config.yaml
normalize_top_k: true
balance_bias: false
warmup_steps: 200
dataset: "wikipedia_en"
Below are experts of layer 3 (counted from 0) of a mixture-of-experts language model. Rows are named router (the router's row for the expert), gate (a neuron's input weights, with its number), up (a neuron's input weights, with its number), down (a neuron's output weights, with its number) and show model dimensions 240-319. Each number is 128 + 24 x the weight over its row's rms, rounded and kept within 0 to 255.
After each expert's rows: a language model's description of what the expert responds to. This comes from a sample of Wikipedia text that the model never trained on.

# expert 10
router [ 86 150 129 119 126 111 168 108 105 131 107 103 158 146 115 152 133 147 139 103 126 107 131 121 132 136 129 139  95 150 146 155 130 163 137  94 171 144 127 147 153 123 116 113 113 128 124 140 116 148  84 124 124 111 169 155 109 140 132 124  65  77 122 104 133 165 129 133 104 138 130 128 101 135 159 140  88 136 108 120]
gate0 [109 151  99 165 116 106  90 153 120 165 100 103 133 153 158 134 158 131 137 144 142 132 120  93 187 155 122 142  93 169 154 126 113 128 126 143 116 111 108 128 146 148 139 145 162 144 135 151 101 120 148 107 121  95 126 148 164 143 112 149  97 139 134 125 132 115 114 107 112 123 133 147 122 109 129  92 108 137 105 115]
up0 [147 157 127  88 110 137 126 105 136 130 122 112 145 110 103 136 138 108 130 141 122 197 101 110 118  74 124  94  78 138 102 119 150 103 156  95 121 127 149 150 139 154 162 129 139 130 172 120 161 128 103 155 145  99 121 104 169  93 127 114 165  96 100 160 107 113 104 153 148 104 155 134 129 158  69 154 132  84 134 129]
down0 [149 134  99 174 111 175 173 143 145 152 124 139 129 107 121 105 151 147 108 129 150 119 111 114 106 138 122 136 132 139 143 130 157 127 105 127 136 122 110 112 128 157 124 122 128 120 134 122  93 140 138  85 157 157 118 115 135 136 167 151 119 100 120 129 123  95 135 101 112 136  95 113 130 166 111 116 145 122 120 133]
What it handles: Determiners and subject pronouns opening noun phrases or sentences, such as the, a, his, He, They, and the preposition in before dates.

# expert 18
router [130 145 131  96  95 141 168 148  97 110 134 164 125 100 114  92 168 116 102 154 111 104 143 127 137 139 121 158 127  80 125 143  98 107 125 156 137 137 124 131 138 145 138 121 120 127  89 145 142 125 172 144  94 127 110 115 123 108 125 136 142 162  92 160 113 107 121 149  97 166 129 147 107 126 141 105  97 136  99 183]
gate0 [120 154 115 121 127  98 112 115 143 113 134 113 143 114 118 128 108 121  77 109 203 137 154 109 113 109 141 106 148 141 126  98 150 140 113 153 106 128 138 143 146 125 147  97 122 129 108 107 117 129 170 178 133 107 127 151 162 140 117 121 120 128  99 121 162 177 120 142 134  89 160 125 132  78 162 129 121 165 126 150]
up0 [110 119 131 152 147 108 150 138 116  86 157  85 135 119 108 161  68 130 101 129 139  94 113 110 166 155  86 137 126 151 138 124 141 158 110 137 112 120 152 153 130  80 167 157 157 135 103 104 147 123 111 124 138 122 130 108 155 130 137 105  99 126 151 130 111  98 112 120 152 112 133 147 151  96 135 125 146 145 116 163]
down0 [ 88 111 139 134 125 110 106 165 149 107 153 124 106 113  76 119 103 133 124 104 170  97 143  97 127 181  95 124 137 146  53 108 147 145  98 164 107 141 152 146 155 117 154 121 112 179  94 151 147 139 127 104 158 118 124 108 170 150 111 138 118 105 103 143 129 131 114 148 114 139 125 141 143 111 145 109 107 147 120 133]
What it handles: Content-noun stems right after the, a, or a place name, such as film, album, song, Child-ren, Cast-le, tournam-ent.

# expert 13
router [126 112 172 154 163 140  65 121 112 130 175 106  83 167 155 113 136 131 168 133 121 131 103  98 142 128 138 147  80 118 140 122 127 102  97 129 182 120 137 101 162 157 154 142 164 142 134 114 154 130 109 106  96 141 121 107 119  84 148 142 144 135  93 139 135 112  98 110  89 138 125 173 102 101 136 115  83 146 128 155]
gate0 [146 121 109 152 103 123 113 113  72 132 101 122 143 139 144 126 106 110 114  71 190 188 123 117 141 145 122 141 129 149 116 142 111  80 117 119 122 104 149 109 107 167  76 110 124 120 132 146 107 152  94 115 139 150 116 137 105 161 106 133 153  90 154 170 104 137 146 139 117 143  77 157  75 119 135 130 133 152 134 139]
up0 [124 150 103 115 110 131 111 152  77 105 100  99 127 101 193 108 135 125  95 130 113 150 109 140 137 167 114 144 141 139 107 145 130 144 127 171 142 115 108 141 134 123 138 116 143 168 161 152 127 169 138 151 166 117 146 142 150 151 100 122 155 154 159 175 139 149 173 142 130 111 149  81 110 181 122 134  91 139 115  84]
down0 [132  88 113 144 114 111 162 142 189 108 134 148 117 126  99 149 163 147 146 119 159 100 134 176 157 103 126 151 142 105 104  89 154 106 112  97 119 129 152  89 121 113 123 153 156  90 121  97 117  86 119 127 148 134 129 155 106 146 126 156 129 126 139 108 160 125 104 112 141 117 145 118 162 106 100 121  86 133  91 161]
What it handles: Prepositions and verb endings following a verb or participle, such as known as, belonged to, credited to, from, during, against.

# expert 16
router [153 179 127 159 135 115 131  99 147 155 122 114 159 124 143  99 112 120 154 114 157 128 135 121 161 161  91 103 108 135  97 140 111 146 104 157 105 116 131  93 133 153 120 118 108 118 140 166 108 130 111 155 183  84 106 145  88 114 114 135 122 105 164  98 158 135 158 137 114  87 191 121 106 132 117 164 162 144 105 146]
gate0 [139 204 198 114 124 121 140 121  86 130 118  91 141 119 138 106 120 115 137 129  91 147 128 122  96 123 141 129 169 134 105 115 116 109 167 119 135 119 128  72 133 118 113 160 118 103 115 119 137 180 104 140 111  71 121 111 121 113 150  75 110 134 134 145 170 176 174 100 139 123 172 172 113 135 124 133 150 107 103  90]
up0 [121 147  88 106 137 149 119 117 125 140 149  93  93 123 119 145 165 121 117 129 133 121 118 129 154  95  96  94 138 131 148  96 129 137 123 129 112 105 129 162 102  95  75 146 139 136 104 133 125 111  99 118 173 116 112 134 117 105 128 182 112 147 143 185  88 125 161 176 125 119 113 130 117 113 137 122 132 150  88 100]
down0 [121 131 162 133 112 164 102 128 121 121 133 150 134 107 128 145 156 181 133 106 101 153 133 121 159 169 110 134 117  89 154 142 121 150 104 118 124 149 116 169 124 127  94 108  72 156  88 163 129 128 130 118 153 128 185  93 105 140 142 129 169 127 155 112 103 127 116 163 127 100 123 125 159 125 124  99 158 177 131 131]
What it handles: First three digits of four-digit years (201, 199, 202) in dates, ranges and parentheses, also c for circa and coordinate letters.

# expert 9
router [110 144 122 135  98 124 148  87 131 106 151  89 172 104 113 122 104 124 153 111 168 124 116 100 106 142 166 163 133 137 129  91 161 121 151 128 157 172 129 125 167 118 178 149 155 130 167  97 186 138 136 114 160 108 138 131 109 161 112 110 133 127 140 104 123 141  56 129  98 128 159 139  72 131 138 159 127  85 151 142]
gate0 [106 127 131 133 116 163 117 183 135 117  92 156  99 127  96 126 132 116 134  80 125 133 106 135 104 105 109 103 112 148 134 172 119 115 112 127 117 104 129 118 156 112 133 138 120 156 124 169 110 141 109 135 164 132 112 100 183 143 118 114 145 106 106 140 119 187 139 118 200 133 120 118 121 134 117 159 156 172 138 145]
up0 [115 119 107 148 136 169 141 166  96 139 149 115 130 135 143 131 159 147  99 135  98 118 128 124  94 166 117 109 162 157 109  93 146 116 117  92 130 121  72 105 142 107 161 140 105 121 113 156 170 124 156  92 171  94  80  96 118 126 101 147 136 102 120 126 110 162  72  95 147 131 166 146 135 142 111 135 146 157 128 154]
down0 [132  86 124 133 115 157 100 149 139  99  94 124 107 176 106 143 107 164 138 134 128 120  98 150 135 167 116 155 127  87 127 148 111 136 105 126  93 148  95 112 146 139 134 102 143 115 139 139 114 127 130 132 128 137 147 155  92 135 142 100 140 125 114 153 122 132 137 109 119 155 101  91 164 109 110 158 145 138 138  99]
What it handles: Endings or pieces of personal names and first names before a surname, such as Krist-en, Kum-ar, David, James, -ton.

# expert 29
router [143 149 126 150 121 106 139 133  90 108 130 118 147 129 164 147 113 170 150  94 121  91 126 113 122 153 168 133 151 143 150 138 106 127 128  90 127 119 113 102 125 151 108 120 113  61 131 126 112  99 150 119 134 110 131 121 162 116 132 123 155 112  95 104 151 154 124 167 101 137  99 156 141 130  95 110 137 130 182 116]
gate0 [126 119  82 162 138 125 121 110 122  95 164 138 133 129 125 122 139 152 128 107 162 154 127 160 137 126 119 139 160 128 155 142 129 123 143 171 136 121 133 131 103  95 105 158 136 137 131 105  95 129 131 104 148 188 172 124 124 133 123 182 125 122 103 150 108 133 157 122 130 143 105 151 158 158 119 179 124 118 162 145]
up0 [144 150 167 165 113 134 143 136 112 183 118 136 124 138 114  93  99 133 142  75 144 171 137 124  84 142 147 114 109 101  89 120  95 118 122 123 135 155 131 135 140 117 130 111 118 128 134  97 172 138 122 128 136  83 109 133 144 124 134 127 124 170 145 141 102 166  84  89 124 121 147 139 104 144 116 137 154  92 100  98]
down0 [147  90  84 114 120 155 150 151 149 117 140 137 118 132 109 153 121 117 156 152 161 111 109  84 147 154 145  96 128 126 129 136 190 137 136 138 109 109 104 135 121  80 159 113  87  90 132  82 109 130 159 125 145 101  79 132 127 143 132 148 138 112 163 149 114 102 132 111 127 125 122 141 112 102 127 101 138  81 107 162]
What it handles: Cell-ending pipes in data tables, sentence-final periods and quote-period endings, and past-tense reporting verbs such as wrote, received, said.

# expert 8
router [159 106 110 109 115  94 121  90 128 132 105  95 183 122 112 183 145 108 136 128 178 118 158 117 127 118 151 141 102 119 103 144  94 109  87 126 162 141 118 178 148 111 149 137 142 118 113 101  71 181  85 142 140 111 139  94  89  95 122 135 106 104 133  86 116 151  86 143 169 143  99 156 124 186 156 134 106 113 129 134]
gate0 [168 130 163 143 112 156 123 134 100 122 143 144 133 148  99 124 118 143 122 123 132 129 134 174 118  96 117 108 145  79 148 124 107 167 123 121 139 133 140 102 129 151 174 169 118 102 138 101 154 141 153 104 109 130  92 127 173 141 203 155 101 143 164 165 131 100 130 135 103 124  91 115 155 130 118 111 142 111 144  92]
up0 [121 153 111 122 146  91 142 143 146 140 167 114 127  90 164 141 130 146 149 105  77 130 127 109 147 121 161 147 119 157 127 127 109  85 156 150 139 144 173 142 122 150 137 123 131 149 138 116 156 144 141 102 142 125  83 140 126  96 128 106 164 113 123  83 101 142 183 132 146 142 146 121 108 169 138 154 139 113 132 121]
down0 [111 139 118 105 167  99 133 177 132 152 130 148 118  85 139 129  94 153 130 121 102 128 125  91 132 119 132 136 104 119 128 148 112 124 139 139 138 156 106 173 141 111  57 155 125 114 150 136  77 121 127 168 120 117 117 121 122 111  82 139 126 112 163 127 133 129  96 136 112 132 136 134 113 113 139 147  91 159 147 140]
What it handles: Determiners and possessives opening a noun phrase (their, its, his, The, these), plural apostrophes, and un- pieces (dr-un-k, pr-un-ing).

# expert 28
router [130 130 105 164 153 128  91  68 113  88 167 100 189 113 149 113 136 115 120  91 159 143 101 121  87 161 167 102 129 120 104 155 134 101 123  85 128 107 159 130 139 125 173 159 160 109 132  91 128 107 101 120 147 137 138 176 153 140 125 157 121 151  94 128  63 115 155 144 114  98 134 128 140 125 126  87 126  95 131 173]
gate0 [142 146  90 125 116 167 146 116 110 128 171 136 128 132 139 118 106 105 141 127 174 194 127 135 148 112 181 136 119 165 147 127 122  80 127 156 129 127  77  93 150 114  87 145 135 172 126 107 135 172 133 139 220 153 154 147 145 133 100 115 113 114 158 149 117 107 134 115 143 125 140 121 132 109 104 102 129 114  91 110]
up0 [143 128 119 132 139 171 159 111 153 186 173  87 136 123 141 114 157 110 136 126 129 119 141 168 115  94 122 141 136 103 155 139 122 113 111 120 156 157 123 150 123 106 158 125 153 152 125  88 117 156 172 153 178 120 136 128 161 114 152 153 169 119 128 138 106  89 152 115 130 155 111 107 111 135 109 152 128  98 129 139]
down0 [149  89 118 150 118  92 133 136  95 110 156 159 131 131 156  77 152  59 124 141 134 169 146 108 142 158 115 120 124 154 133 149 124 163 102 156  95 132 141 122 139 172 116 168 119 114 173 129 118 133 117 124  70 138 135 135 125 174 115 141 111 151 125 137 127 123 146 109 169  51 147 122 150 117 136 136 121 125 153 132]
What it handles: Final pieces of foreign names and technical words, such as -ov, -ić, -ine, -ol, -id, in names, chemicals and medical terms.

# expert 27
router [ 85  86  79 163 107 120 119 127  89 147 131 115 114 129 129 101 114 105 165  95 165  88  99 108 140 135 113 105 102 142 117 142 152  90 147 115  65 117 132 172  96 124 150 125 111 142 145 141 115 135 143 168 142 168 136 105 143 133 108 145 137 114 168 116 158 167 132 173 120 112 141 132 151 136  92 135 128  89 142  94]
gate0 [ 89  94 115 118 121 165  69 123 157 140 136 107 139 155 138 152  88 113 153 177 131 140  82 113 108 118 119 160 100 122 171  84 137 130 134 104 121 135 164 110 133 125 149 117 116 160 108 145 157 140 153 112 119 151  98 140 121 134 138 123 125 120 135  75 143 158 152 135 135 148 119 159 140 128 108 117 139 119 173 163]
up0 [143 142 113 105 126  86 106 136 120 113 132 181 136 140 118 143 136 128 115 133 103 132 116 120 120 157 133 151 134  70 166 140 178 138 138 105  79  70 148  82 114 196 145 143 148 138 102  98 109 145 107 143 142 155 131 122 158 117 149 141 118 122 160  95 130 169 120 106  66 163 140 120 117 135 112 141 170  89 157 112]
down0 [121 146 139 107  91 134 142 121 123  85 117 136 138  98 102 124 116 171 115 122 117 111 106 148  82  91 125 143 102 164 154  92 131 126 171 114 142 171 124  79 130 109 105 134 126 163 136 119 151 138 140  85 150 116 109 154  97 183 111 148 154 118 112 128 157 113 145 120 150 129 151 143 127 122  88  80  98 157  84 116]
What it handles: Line breaks, bullets and spacing in infoboxes, discographies and tables, before field lines like Location:, Preceded by, Source.

# expert 2
router [110 148 120 161 150 124 117 122 136 130  96 120 179 107 130  97 120 112 157 134 157 150 112 104 127 147 157 117 132 130  97 140 110 112 104 150  90 116 141 148 158 104 103 167 112 102 129 113 138  89 132 133 112 145 142 113 170 163 101 141 161 146 141 156 153 118 176 142 103 110 186 170 172 121  90  97  82 113 106 147]
gate0 [ 53 136 109 143 108 112  85 116 134 104 138 152  86 103 133 148  96 114 117 118 115  80 113  95  86 118 140 102 148 108 134  82 148 128 144 129 134 108 114 150 142 106  99 101 116 134 147 186 129 139 123 118 152 151 115  96 114 112 111 128 104  65 155 143 120 149 150 156  96 114 122 154 157 161 119 116 114 151 150 140]
up0 [138 140 133 161  94 121 149 150 151 147 136 162 123 110 129  99  91 123 120 168  77 149 121  66 121 142 179 170 111 177  83 115 153 167 113 136 121  90 109 106  97 117 131 138  98 103 115 132 127 151  98 151  65 122 140 115 126 163 122 130 137 106 119 125 156 125 173 157 133 119 124 167 110 128 114 172 148 135 146 144]
down0 [132 126 130 134 124 113 138 146 101 134 106 136 145 129 104 136 129 163 126 155 127 151 113 122 101 113 130 127 122  94 108 173 174 105 108 150 121  87 178  42 122 151 107 145  94 145 114 146 127 120 102 139 130  98 117  87  62 158 159 156  98 120 128 125 111 123 119 113  90  87 133 165 147 158 120 153 113 122 115  98]
What it handles: Word-final pieces of surnames and place names such as -burg, -berg, -ville, -ton, -ić, plus apostrophes and taxonomy-list words (Cleethor-p-es, Insecta).

# expert 17
router [114 172 158 121 127 123 110 170  89 124 129 145  82 172 112 147 121 106 170 158 105 113 144 143 113 115 108 129  99 128  99 119 128 151 130 119 166 174 127 101 145 145 140 155 155  77 139 137 117 174 185 135 119 154 140 141 113 136 143 151 123 123 100 105 128 167  84 133 105 172 108  79 113 130 100 115 119 138 148 126]
gate0 [116 129 101  96 123 111 155 102  88 122  86 115 126 153 122 111 117 165  94 120 144 127 108 129 128  88 100 114 178 145 150 162  91 124 119  78 172 173 167 116 130 103 106 166 145 139 143 113 122 130 117 122 103 146 124  99 108 135 128 124 149 133 115 103 168 154 148 133 126 149 150 116 100 140 152 106  75  95 151  97]
up0 [110 178 200 104 132 162  94  98 114 185 106 110 145 147 159 116  80 134 109 125 149 139 149 108 141 116 133 102  98 152 141 134 108  98 160 138  92 105 111  88 108  64 142 150 104 143 132 149 132 130 162 120 145 165 120 159 147 163 113 138 130 123  81 117  64 156 150 140 155 148 164 149 133 139 101 137 187 147 151 133]
down0 [126 132 123 131 117 138 113 137 124  94 141  77  97 182  87 189 121 154 122 156 103 129 127 122 160 130 110 160  97 156 123 160 162 126 128 122 120 126 164 118 134 177 139 174 142 142 110 144 143 105  88 104 122 128 107  90 107 107 117 124 144  86 127 106 148 153 157 115  85 162 112 138 104 132 111 137  96 167 127  97]
What it handles: Opening capital letter or letter pair of proper names, often foreign, after a comma or article (M-othball, St-ahre, Al, Kh, Sh).

# expert 1
router [116 155 119 104 158 136 158 180 130 125 123 153 105 163 106 197 162 120 154 119 120 148 130 106 170 127 149  98 105 155 111 121  91 140  95 137 145 164 127 132 143 105 101 122 112 160 117 109 166 135 158 137 146 105 143 171 139  93 122 111 108 149 153 129  81 112 161 102  78 119  98 149 138 135 115 161 149 170 134 179]
gate0 [172 142 112 111 166 116 138  99 157 114 133 107  91 181 130 103 118 134 132 129 109 137 168 154 131 121 108 128 118 146 101 143 120 153 146 141 123 149  97 117 154 131 100 147 109 143 143 146  76 149 137 176 152 117 104 104 134 137 148 128 115 111 127 123 146 119 126 135 151 154 111 116 184 152 127 108 143 148  85 114]
up0 [153 168 160 147 138 161 135  86 129 166 133 119 131 104 140 148 125  80 167 109 117 151 126 149 103 134 152  91 117 116 175 140 159 128 116 161 163 110 147 113 138  93 146 112 135 132  90 148  97 129 132 104 105 115 120 141 159 121 111 118 108 145  85 143 107 138 154 114 115 181 173 148 123 150 126 128 146 109 108 131]
down0 [119 139 134 100 124 170 110 115 121 124 116 128  95 158 141 163 135  96  98 130 105 148 127 120 119 164 129 116 138  84 153 126 102 124 113 105 147 163 156 140  98 119 146 184 100 104 123 112 103 112  92 166 153 146 108  90 164 146 135  99 105 145 102  93 111 135  91 118 163 128 162 133 138 140 101  95 151 134 148 112]
What it handles: Digits and numbers in tables, dates and statistics, plus list-item dashes and mid-word pieces like exam-in-ing, com-pris-ing.

# expert 11
router [107 109 148 111 126 162 131 153 114 113 127 120  67 119 139 111 164 104 113 113 154 153 134 137 102 144 129 104 168 111 147 115 131 129 142 151 130  81  99 123 120 111  93 115 139 103  90 104  99 112 177 127 116 127  96 110 149  90 144 110 117 109 134 123 106 118 118 101 117 136 153 132  98 126 101 111 141 143 109 148]
gate0 [108 123 120 151 115 141 121 139 158 131 147 154 129  84 139 155 169 148 113  91 157 146 121 135 171 139 126 130 153 128 134 131 121 139 127  95 128 113 114 138 145 144 161 112 159 105 112 112 143 102 158 147 105  84 102 100 125  80 126  96 132 114 137 140 148 101 135 130 158 133 132 163 137 125 111 114 131 128 152 163]
up0 [117 142 135 136  78 193 123 116 150 127 125 114 144 141 160 126 138 122 143 162  91 105 139 142 118 100 123 177 118 165 127 128 120 155  97 108 158 141 148 158  97 113 109  95 128 160 126 101 148 135 116 134 112 136  85 118 137 124 184 112  90 105 116 125 126 115 150  92 107 136 150 111 133 133 146 146 175 111 114 148]
down0 [144 110 141  65 141 104 113  68 156 144 145 129 135 161 143 152 140 139 114 116  75 154 140 111 140 113 122 196 109 125 150 140 114 168 151 126 114 116 134  97 145 136 166 128 138 129 118 144 115 150 117 139 136 148 147 130 133  86 123 110 117 157 107 156 101 116  88 121 165 123  99  59 168  74 110 149 166  86 132 136]
What it handles: First stem pieces of common Latinate words before suffixes like -ation or -ed (con-g-ressional, occup-iers, famil-ies, citiz-ens, cap, gener).

# expert 0
router [152 132 112 144 149 113  95 162 156 134 128 134 100 141 141  97 157 117 138  94  79 157 126 140 167  99 158 103 143 116 166 190 140 104  96 142  90 112 122 145 158 109 116  99 106  87 134 109 146 137 166  83 137 104  94 166 164  95 133 130 129 136  98 121 142 119 125 128 151 139 138 128 157  89 124 155 143 130 137 116]
gate0 [141 148 139 105  99 105 113 158 145 136 170 106 145 111 130 120 136 129 100 156 157 149 148 119 145 115 188 115 107 122 114 125 122 128 152 159 111 109 126 116 101 122 109 148 134 160 140 137 137 144 157  81 145  84 136 113 135 123 114 121 125  79 174 130 124  59 145 110 128 137 118  98 168 123 112  83 139 142 135 143]
up0 [114 158 109 104 117 130 133 112 117 114 132 106 135 109 123 217 140 135 150  91 138 137 124 168 113 153 129 113 108 149 135 163 117 118 175 161 124 118 135 126 126 110 162 153 172 101 110 158 146 141 141  91  92 123 132 106 152 131 156 170 128 154 125 117 175  87 115 150  58 104 126  99 154  83 131 128 123 129 111 142]
down0 [118 119 156 118 119 111  84 136 169 118 107 118 143 114 158 109 119 121 121 151 127 138 129 105 136 102 142 117 117 105 163 138 111 146 151 113 111 116 107 116 118 139 113 172 162  96 137 133 105  97  94 127 137 100 141 105 150 149  98 151 130 145  84 112 121 135 148 139  95 116 135 124  92 195  93 115  95 109 154 115]
What it handles: Word-final or inner pieces like s, en, ch, ed, ing, ers completing a word, as in mu-ch, cent-en-ary, lead-ers.

# expert 24
router [129 109 114 132  69 102 121 123 150 161 133 112 118 127 128 122 106 141 108 160 136 145 139 131 132 111 111 171 123 153 121 110 130 126 162 114 146 167  99 127 140 132 117 167 135 164 133 162 134 161 199 156 119 142 103  99 109 138 130 146 132 149 111  83 113 149 150 161 139 147 175 109 134 120 135 114 128 149 154 117]
gate0 [116 155 122 134 118 133  98 160  96 115 187  93  88 137 142 131 152 139 142 145 110 141 140 109 134 114 139 124  89 168 122 161 178 163 136 131 145 108 141 142  96 160 164 171 121 129 139  68  96 166 116 146 103 129 150 140 103 136 104 115 131 119 117 138  83 125 134 101 154 165 115 117 132 111 139 126 108  88 135 115]
up0 [169 109 133 118 139 162 144 132 118 102 152 135 120 161 119 163 106 124  84 202  97 113 128 137 143 144 170 104 127  95 133 148 107 104 129 128 153 168 128 154 137 158 115 137 115 122  82 158 135 157 130 116 119 119 133 115 124 120 136 136 114  88 104 142 147 138 117 124 107 155 165 109 132 133 121 136 109 184  84 168]
down0 [121 100 127 128 145 128 147  88 152 135 129 147 169  97 129 113  98 105 132 141 107 120 133 175 161 122 142 165 124 176 115 105 118 137 103 139 143 170 123 134 118 147 146 107 139 119 152 162 131 130 117 136 185 136 158 133 135 115 106 138 106 111 103 169 129 117 128 125 108 114 148 120 100 100 124 143 109 133 137 131]
What it handles: The preposition of after nouns, sentence-final periods, closing parentheses and quotation marks in running prose and tables.

# expert 6
router [115 116 145 111 126 142 148 108 155 142 143 177 108 159  95 155 125  92 144 110 142 163 164 118 110 137 102 111 109 139  75 122 163 146 117 121 133  77 151  98 129 177  91  89 123 142 151 170  87 139 137 122  93 139  87 118  83 103 122 152 113 137 134 110 150  95 113 108  88 147 131 141 141 155 175 139 103 143 138 142]
gate0 [151 123 124 178 135 102 144  84 107 100 137 103 153  89 174  91 166 129 118 122  99 123 140  86 139 127 110 136 131 132 101 129  86 110 115  78 118 149 136 104 131 162 124 157  98 121 146 125 126 146 115 139 147 115 106 146 120 109 136 139 129 114 166 128 108 129 130 131 145 172 171 185 123 131 130 137 119  97 128 119]
up0 [137 118 185 170 100 114 112 101  92  85  78 121 157  99 117 100 136 120 142 146 147 174 102  80 124  98 101 114 171 166 148 180  84 140 140 140 133 121 132 149 122 123 151 115 126 133 130  92 119 149 101 123 138 101 137 151 118 100 137 134 121 121 139 142 175 139 137 138 184 120 159 133 146 113  78  93 125 180 166 120]
down0 [155 106 127 131 113  81 132 105 140 126  75 123 145 118 154 129  93 125 147 134 137 170 138 111 149  88 170 128  91 121 147 145 108 138 118 143 114 139 109 102 141 140 128 100 127  98 112 164 144 128 170 115 145 136 126 104 139 143 147 118 153 141 160 154 157 124 129  96 167 167 129 117  85  89 161 139 163 113 138 119]
What it handles: Line breaks after headings or sentence ends, table row starts, and sentence openers such as However, On, In, See also.

# expert 4
router [129 144 127 132  67 112  95 139 122 120 166 140 150 144 147  72 137 118  91 156 114 134 150 124 146 162 142 105 136  96 119 118 151 142 115  55 153 158 117 120 104 151 115 155 130 131 129 122 167 110 158  88 106  97 132 158  86 147  93 125 124 102 119 129 113 117 151  96  88 156 109 145 143 116 157 174 125 140 159  79]
gate0 [112 116 125 133 120 145 173 108 100 121 120 126 117 168 129 113  78 139 108 172 128 179 109 131 156 112 108 124 123 131 104 101 108 174 141 132 137 136 124 117 137 104 139 158 149 144 146 124 103 135  86 151 161 151 118 111 106 178 134  94 119 115 153 133 150 118 123 119 139 154 107 136 132 149 134 114 139 158 167 166]
up0 [ 95 122 148 135 127 162 116  84  71 109 165 142 134 141 145 116 145 154 127 143 134 121 132 151 149 124 117 125 160 108 159  98 138 137 125 126 113 170 100 111 122 140  94  97 133 123 139 131 111 157  91 137 137 142 131 137 104 137 161 129 113 113 173 124 149 123 147 102 117 190 131 134 127 161 126 148 143 169 131 123]
down0 [103 160 115 102 125 138  81 149 143  82  73 176 150 115 141 102 163 133  86 126  96 154 137  93 130 140 159 101 145 164 107 148 129 141 147 114  81 124 134 188 118 149 136 130 100 145 110  96 129 168 134 114 128 117 105 127 135 122 154  95 120 172 174 146 131  96 106 105 100  92  96  58 113 130 165 131 119 140 150 111]
What it handles: Commas and clause-opening words like that, which, but, when, including, often coming after a noun or past participle.

# expert 12
router [172 113 136 121 153 140 122 163 110 106 114 110 114 101 124 178  79 132  84 146 128 121 167 117 133 115 125 150 109 148 114 109 164 127  98 164 121 162 115 129  87 143 144 131 136 152 158 103 167 136  95 130 122  83 138 123 149 119  81 102 102 134 117 171 129 119 103 145 148 163 110  52 136 159 161 105 143 144 137 156]
gate0 [158 144 175 109 111 138 160 124  96 119  93 109 103  93 124 151 133 119  81 138 109 134 150 114 106 132 115 145 148 135 140 109 166 164 121 156 128 171 102 104  86 145 157 139 156 115 139 121 155 132 116 129  96  95 145 116 142 125 109  63 122 115 109 151 135  98 122 130 165 173 139 112 132 161 189  87 112 129 154 119]
up0 [130 130  83 148 183 118 115 156 156 133 140 140 105 137 120 148 123 139 102 151 149 150 110 132 127 110 111 139 130 129 125 111  97  91 146 110 123 112 124 124 124 109 113 119 129 134 126 183 119 113 143 142 134 108 144 166 137 150 123 124 117 131 147 187 146 134 155 140 137 139 111 152 158 138 118 118 137 118 106 135]
down0 [109 156  91 153 151 130 118 124 158 140 152 117 126 109 132 113 109 123 128 132 134 153 122 135 134 115 123 128 132 118 120 116 122 113 120 115 148 139 181 124 128 137 123 130 134 103 134 136 116 126 114 164 129 130 143 159 126 118 121 145 123 123 123 105 146 117 153 131  96 126  99 140 126 124 111 145 160 114 122 101]
What it handles: Opening syllables of words and names, often capitalized, such as Nor, Bal, con, cor, Mar, Har-ry, ner-vous.

# expert 22
router [127 119 151 106 187 119 168  92 131 135 124 135 165 147 147 133  98 130 158 103  99 150 152 139 123 124 135 101 113 123 115  88 147 124 134 130 159 102 135 124 123 160 112  89 124 171 121 152 165 139 119 141 112 157 148 153 101 113 131 123 126  89 120 110 115 134 146  96 100 105 127 149 105 124  90 122 126 113  75 134]
gate0 [ 94 191 128 162 146 170 103 127 160 153 181 141 132 128 136  98 128 154 155 114 167 103 110 107 108  85 109 102 114 160 132  94 165 195 125 101 137 107 138 151 154 114 131 151 142 177 155 119 121 141 126 136 143 160 157 161 138 170 142 100 107 153  76  99 126 131 113 132 151 132 112 158 156 152 134  88 159 161 126 142]
up0 [113  81 167 116 170 119 136 143 157 122 150 126 110 105 133 102 128 112  91 119 148 160 169 140  95 126 108  97 145 124 105  93 107 169  92 151 123 112 156 158 176 166 106 160 123  71 128 122 132 109 100 143 118 101 140 136 137 147 140 150 123 119 101  93 135 129 161 135 103 158 127 135 178 118  82 165 155 166 108 129]
down0 [153 150  46 123 130 121 120 117 135 137 134 118 140 143 152 115 126 109 131 129 144 114 111  98 123 156  90 124 118 180 132  99  93 169 106  99 142 130 135 161 159 103 100 108 105 127 144 119 125 144 152 132 113 158 135 144 106 151 131 135 160 113 124 128 121 129  99 144 160 155 119 148 119 133 174  94  99  96 150 120]
What it handles: Common nouns and noun endings right after the, a or his and often followed by of, such as position, name, University, film.

# expert 31
router [145 121 112 135 159  96 103 103  92 108 101 175  99 125 138 116 148 108 114 126  97  97 135 134 115  86  96 153 102 159 152 127 156 117 122 126 114 116 178 144 159  98 130 114 114 171 162 100 167 112 107 144  96 103 138 125 121 187 122  94 119 142 183 139  98 155 119 119  97  90 158 146 101 153 156 127 112 154 155 133]
gate0 [105 126 105 117 114 116  94 127 106 126 149  88 102 123 141 122 122 131 116 122 120 114 140  95  97 126  90 113 106 112 124 129 201 159 123 132 116 121 104 108 130 116  83 117 141 134 168 108 164 179  87 125 118 130 117  92 156 121 136 130 117 114 119  93 168 116 119 134  70 174 119 108 123 119 150 109 147 100 113 112]
up0 [108 148 150 117 130 108 112 112 120 132 164 143 110 133 100 159 140 105 154 212 141  91 149 133  81 108 132 121  90 130 148  82 110 134  89 131 140 115 106 143 145 120 141  85 158 132 125 137 114 139 157 157 115 125 167 146 149 146 114 127 175  97  99 141 147 155 131 119 105 130 118 126 133 142 106 119  90 139 160 149]
down0 [113 158  85 149 122 130 141 154 118 134 142 151  97 130 143 119 104 117 130  89 119 133  92 132  95  69 170  94 115 134 106 146 136 136 165 134 179 120  98 161 162 124 124 145  93 107 107 161 138 158 150 113 108 142 150 139 120 169 105 128 121 112 174 100 158 105 104 134 171 103 104 152 139  82 121 135 169 120 131 123]
What it handles: Middle or final pieces of proper names and rare words, often in sports tables and credits, such as sculp-tor, Cos-wor-th, Ip-sw-ich.